Weights of a small mixture-of-experts language model, trained from scratch on English Wikipedia: 54.9M parameters.
Below are experts of layer 4 (counted from 0) of a mixture-of-experts language model. Rows are named router (the router's row for the expert), up (a neuron's input weights, with its number), down (a neuron's output weights, with its number) and show model dimensions 96-191. Each number is 200 + 30 x the weight over its row's rms, rounded and kept within 0 to 999.
After each expert's rows: "raises" lists some tokens whose logits its average output raises strongly, later layers aside; "gets" lists some tokens that make up at least twice as much of what it gets as of all text. This comes from a sample of Wikipedia text that the model never trained on. Tokens count by the router's weight.

# expert 6
router,235,179,188,247,152,218,200,190,251,216,215,168,190,204,207,192,179,220,169,213,214,179,143,226,150,217,207,186,229,215,185,210,209,223,139,171,184,234,202,177,216,183,210,230,206,138,243,189,185,174,198,203,178,192,137,189,209,271,173,224,254,181,183,182,238,155,195,178,193,191,223,252,206,251,187,219,180,234,199,208,173,247,225,216,212,197,245,232,171,225,237,191,199,183,226,165
up7,132,203,183,183,228,150,193,250,218,151,204,182,175,230,196,235,253,205,201,196,225,200,217,201,208,250,171,208,191,199,165,161,169,199,191,233,192,238,168,238,231,204,238,169,179,232,212,243,164,187,216,254,200,144,146,236,198,171,201,218,222,193,208,195,243,202,213,247,144,220,183,189,215,182,208,226,230,154,194,235,163,177,168,169,212,227,233,244,182,210,196,216,168,183,212,226
down7,244,158,189,174,193,231,183,205,231,258,125,175,186,256,154,239,222,173,207,195,226,199,196,200,193,203,194,180,192,248,231,245,211,229,197,179,189,208,220,180,167,192,216,164,129,216,207,185,142,158,216,155,209,231,177,234,215,209,229,198,202,225,207,203,245,150,224,232,248,192,197,223,156,155,207,179,190,199,171,209,227,229,158,247,236,221,162,210,179,162,162,187,99,196,227,190
raises: ",", ".", " |", " and", " of", ":"
gets: " September", " March", " October", " May", " December", " April"

# expert 18
router,211,206,173,200,186,194,169,253,257,213,198,191,190,197,207,224,204,218,209,210,195,198,228,167,219,229,169,184,205,214,144,231,192,142,169,141,194,212,208,209,220,215,245,222,263,174,180,146,136,192,234,170,157,95,223,200,195,144,173,224,207,202,161,197,178,130,236,237,206,207,113,231,202,224,217,202,145,211,240,274,203,213,214,219,200,243,219,160,169,228,192,191,205,197,213,171
up38,215,193,255,144,192,221,215,179,187,182,166,149,198,259,186,208,153,227,210,206,219,186,224,206,216,199,235,232,218,204,190,253,205,208,208,235,169,184,163,180,226,206,174,210,222,216,201,221,203,136,196,221,215,196,190,244,254,239,212,182,219,165,160,172,235,196,181,143,188,186,221,197,182,202,199,217,182,189,198,185,174,181,205,172,236,208,222,211,234,218,175,237,249,180,232,184
down38,239,200,184,211,179,172,226,215,147,223,212,179,204,196,159,183,232,193,152,221,194,205,193,221,179,229,179,204,200,174,244,166,246,213,153,189,218,228,183,224,199,167,186,163,193,216,228,233,152,172,175,172,230,264,208,191,196,216,206,213,219,169,203,212,204,166,217,241,224,150,183,221,211,181,176,149,191,181,209,149,194,162,250,178,230,223,169,183,203,214,196,188,264,145,225,204
raises: ",", " |", " and", "-"
gets: " first", " early", " second", " time", " end", " died"

# expert 39
router,238,196,214,221,201,222,212,180,219,172,187,173,155,182,171,237,186,188,180,273,200,254,172,183,167,206,197,231,182,232,151,211,226,175,194,161,207,192,195,171,267,226,199,223,262,214,189,207,240,162,218,140,179,211,262,193,192,188,160,196,226,178,177,216,267,223,214,207,192,193,184,187,187,187,217,240,204,203,203,207,162,182,180,221,187,216,234,215,182,223,228,190,181,218,249,210
up9,204,149,212,195,203,161,241,226,186,171,174,192,216,230,198,226,220,150,247,199,206,224,239,179,175,159,216,192,231,205,209,211,172,151,196,257,180,191,225,223,158,218,149,204,197,209,154,217,278,198,198,183,217,214,216,227,222,195,196,218,178,199,173,186,157,189,194,222,225,209,243,202,179,142,261,181,165,253,198,179,220,246,212,229,252,212,218,201,249,195,213,167,216,197,189,208
down9,209,171,221,209,137,209,126,180,175,191,226,205,195,190,186,254,236,214,229,173,189,214,138,159,259,236,206,128,268,157,172,154,224,224,189,213,176,185,187,180,229,187,221,198,203,218,249,194,161,255,201,196,208,179,223,223,190,188,183,188,224,174,211,167,211,240,212,198,152,289,210,186,230,212,189,174,175,203,171,206,216,244,190,232,163,175,185,182,209,225,173,211,166,199,156,213
raises: ",", " |", " of", " and", ".", "-"
gets: " all", " one", " two", " both", " other", " some"

# expert 26
router,226,193,234,132,155,225,139,181,192,212,211,161,178,160,237,150,227,213,177,192,228,176,189,209,203,211,256,180,220,175,226,250,211,208,141,216,193,206,184,253,193,186,214,205,193,162,194,169,224,131,229,196,203,172,223,235,210,265,179,147,134,173,204,229,204,209,214,207,210,239,219,196,208,198,243,210,195,217,219,189,205,200,265,207,178,176,201,244,146,151,173,168,225,164,190,164
up7,166,172,189,184,187,171,200,268,169,229,165,226,188,191,266,211,194,214,166,173,224,219,178,232,224,197,205,263,191,178,201,212,43,185,299,219,126,193,175,165,145,200,159,146,219,205,186,210,195,189,171,273,182,229,150,179,198,207,191,223,162,188,202,193,234,172,189,226,191,198,202,232,216,203,209,200,187,221,227,227,187,191,172,182,227,186,204,195,176,194,221,229,156,173,186,225
down7,183,196,192,205,213,177,178,252,208,198,181,175,217,148,176,177,201,208,146,202,229,226,235,194,208,199,209,224,175,226,197,177,222,225,164,216,214,225,165,178,184,170,153,274,215,204,254,254,247,175,202,146,192,186,191,216,192,252,158,201,224,202,193,185,277,161,197,229,204,137,173,215,227,223,126,161,245,196,229,219,188,230,187,184,208,196,196,145,217,207,215,194,217,169,224,185
raises: " |", "\"", "===", "-", "==", "In"
gets: "\n", "\n ", "—"

# expert 11
router,217,172,270,261,195,198,271,149,196,192,190,202,242,138,215,238,179,210,182,217,199,209,194,264,212,217,201,213,174,196,181,184,226,236,193,215,221,194,180,197,133,198,208,208,212,240,149,203,211,230,171,240,214,209,155,201,246,218,145,229,221,175,185,151,198,237,214,148,233,212,195,193,138,203,212,186,215,234,206,272,235,208,165,176,214,196,156,161,199,187,188,142,159,240,171,190
up0,163,199,236,229,230,184,189,207,176,198,225,177,182,210,254,193,182,227,210,160,212,198,163,167,169,223,207,213,173,166,146,186,173,197,224,194,173,142,205,193,247,245,201,206,188,224,231,234,212,205,192,200,230,255,216,171,206,152,162,163,185,227,247,166,245,226,220,226,232,182,189,209,200,277,231,152,179,181,220,203,194,206,212,197,183,153,198,157,176,228,236,215,204,192,246,206
down0,225,195,171,162,195,213,181,208,167,182,222,199,172,202,191,169,183,240,197,201,221,144,220,165,267,241,189,221,157,202,160,233,163,193,242,238,196,213,178,232,210,208,219,155,210,173,190,193,150,210,231,174,202,163,142,232,209,215,210,156,143,158,176,196,193,170,176,182,185,217,234,140,197,206,228,221,233,205,204,143,218,205,266,210,224,225,164,205,277,205,210,201,146,218,246,165
raises: "\n", " |", ".", " and", ",", " in"
gets: ")", " is", " footballer", " politician", " player", "American"

# expert 27
router,186,170,201,209,202,225,219,157,190,227,211,175,170,214,208,170,220,170,192,210,167,205,148,211,192,155,139,178,191,196,245,266,217,207,197,162,198,205,175,198,205,212,202,186,187,165,211,191,217,204,242,218,178,222,208,228,195,179,172,199,216,177,187,167,182,165,259,218,191,211,177,196,255,173,132,236,199,200,239,197,196,172,182,177,250,126,185,225,204,188,175,181,177,185,188,170
up7,166,214,165,209,263,143,192,204,208,145,184,212,187,169,208,188,237,197,198,173,221,195,186,217,187,182,183,201,231,215,163,147,163,183,206,194,223,137,217,208,249,258,193,236,199,224,228,243,198,236,200,222,162,176,184,157,161,201,202,191,169,256,237,131,254,191,210,230,217,229,180,227,181,190,164,231,182,240,163,200,275,142,218,300,200,257,235,200,219,205,199,210,227,186,177,185
down7,221,166,146,194,210,170,179,206,189,216,221,238,229,217,206,168,259,208,178,217,161,189,199,190,215,152,225,210,147,257,225,198,180,200,200,178,205,177,149,228,245,196,200,226,122,184,179,190,137,233,197,202,165,215,214,205,134,187,201,199,216,246,184,224,225,221,242,170,190,168,221,210,158,290,214,220,220,186,174,215,146,206,194,201,267,212,187,251,195,171,201,243,212,198,241,233
raises: " Other", "\n", " In", " |", " Their", " This"
gets: ".", ").", "\".", ".\"", ".)", " ."

# expert 5
router,224,214,143,161,235,166,189,159,157,200,231,200,222,235,189,143,191,160,188,216,208,156,232,219,202,202,211,223,170,211,158,163,185,211,175,192,212,214,232,236,237,246,221,206,194,207,108,172,182,245,238,168,178,231,229,203,186,189,209,245,217,218,162,256,209,188,242,229,186,203,194,182,191,209,249,194,189,174,164,200,183,162,264,209,255,165,272,220,190,189,204,161,184,205,249,229
up8,196,203,168,173,212,265,179,190,159,234,200,210,227,162,176,210,195,164,194,221,178,144,207,201,207,195,174,192,213,152,170,229,175,212,208,197,204,213,202,178,191,172,208,219,139,163,197,193,209,192,193,167,226,152,247,172,227,187,257,173,193,199,176,202,204,246,286,168,216,210,179,217,193,168,162,229,183,185,159,189,233,185,229,195,224,224,168,188,230,225,204,186,227,211,198,214
down8,149,219,215,192,227,196,181,243,199,188,197,190,231,196,187,177,223,262,223,186,172,146,181,157,173,123,173,204,206,213,220,226,164,218,181,161,215,192,150,154,204,156,168,202,163,226,221,196,225,151,213,184,170,204,197,237,234,187,206,246,223,153,212,209,194,169,145,217,233,196,229,243,216,234,182,189,185,176,179,188,146,199,201,166,216,195,225,236,188,173,215,254,177,168,188,206
raises: " 2018", " 2017", " |"
gets: " of", " such", " well", " including", " is", " were"

# expert 0
router,213,190,182,253,183,225,201,195,179,199,188,199,197,216,230,226,161,173,180,181,184,260,208,184,187,175,212,181,170,232,200,139,232,225,163,206,201,216,218,150,201,208,206,194,245,204,226,239,165,145,244,179,207,241,173,207,190,174,176,212,219,150,180,156,248,200,185,229,232,195,189,214,166,220,162,204,187,200,206,187,210,239,162,194,242,219,232,167,203,210,197,187,189,215,278,183
up14,228,211,260,200,222,170,205,216,254,161,199,165,178,186,231,214,184,151,170,224,243,147,207,233,194,192,206,185,222,181,216,240,176,185,199,154,195,184,199,175,184,205,208,194,228,148,193,222,220,194,196,251,123,220,115,170,250,266,180,131,197,157,224,177,173,224,206,206,190,217,173,236,166,244,148,257,184,188,244,241,178,179,162,152,246,203,168,158,238,220,232,203,195,153,214,186
down14,192,203,218,210,198,203,223,157,250,218,221,235,249,232,212,218,221,204,163,194,187,184,133,204,178,202,250,222,223,216,167,223,135,233,164,177,170,158,188,241,270,188,225,241,204,236,231,187,165,212,222,220,200,175,213,229,130,243,193,148,232,215,211,236,218,156,253,187,238,158,238,245,179,180,213,204,212,208,175,198,221,193,213,188,169,172,215,188,191,183,201,172,155,242,207,134
raises: " |", " and", ".", ",", " (", "-"
gets: " m", " km", " US", "000", " mi", " million"

# expert 30
router,189,206,229,213,178,222,120,188,228,214,145,205,241,208,234,235,159,252,187,117,203,181,249,207,173,196,183,201,219,220,180,200,151,229,173,258,223,176,233,206,175,201,208,211,176,196,223,201,208,241,178,164,230,208,136,204,206,168,181,190,211,186,165,197,244,222,201,113,239,169,225,209,178,152,193,223,184,193,167,269,196,250,180,166,186,217,150,104,204,197,177,215,266,223,161,142
up14,216,271,188,264,217,180,208,234,236,187,208,187,259,199,193,213,228,172,217,200,206,193,181,161,175,191,268,191,188,170,227,235,187,197,174,227,220,205,196,217,210,190,181,204,217,177,173,246,232,147,193,194,205,183,245,176,220,243,205,233,140,195,175,208,215,181,198,146,251,166,220,225,204,195,200,167,210,204,149,230,231,186,195,209,200,202,214,157,157,170,160,149,189,206,176,203
down14,233,141,238,215,183,231,213,191,237,195,206,210,179,208,142,165,205,158,252,187,169,194,213,202,157,210,215,138,196,220,143,258,170,141,243,201,216,232,178,226,247,253,190,210,208,215,197,151,152,182,197,157,240,231,220,204,185,234,254,167,164,217,174,187,161,206,176,244,181,187,185,215,191,167,191,206,195,206,243,137,190,263,194,224,222,228,185,185,146,145,139,172,213,198,158,206
raises: " |", ",", ".", ":", " to", ";"
gets: "1", "2", "0", "3", "4", "6"

# expert 17
router,216,176,186,223,158,216,213,181,181,199,195,207,255,207,214,177,156,204,179,174,211,200,177,202,182,244,187,215,199,212,170,136,208,266,207,207,201,200,190,160,218,183,219,226,199,193,228,248,140,197,204,161,224,240,162,217,205,166,218,229,212,231,175,195,241,188,135,219,223,185,227,227,193,182,183,169,133,239,217,186,177,264,206,156,218,254,237,177,216,215,209,184,172,207,190,183
up1,154,214,197,172,193,178,235,246,232,235,202,241,202,155,226,228,161,237,209,249,186,175,179,200,221,236,271,203,210,182,222,235,199,184,191,174,226,193,210,190,258,250,165,172,204,148,181,236,217,175,201,175,200,162,188,136,176,191,197,212,202,202,282,215,221,199,169,188,170,182,231,196,151,217,248,189,217,159,162,228,261,195,205,184,200,225,211,160,196,198,196,197,243,157,212,187
down1,177,236,199,228,135,176,208,180,248,188,191,203,221,187,214,167,185,182,201,266,189,217,207,179,176,183,155,248,204,129,211,247,215,222,249,189,222,222,180,244,160,185,255,215,200,176,195,164,203,243,260,233,222,252,267,201,222,233,187,183,187,182,201,201,182,198,265,188,181,188,135,187,205,266,153,153,243,189,194,207,180,187,211,173,207,176,173,186,213,166,166,175,181,184,169,155
raises: ",", " and", ".", " |", "-", " to"
gets: " ", "5", ")", "6", "8", "4"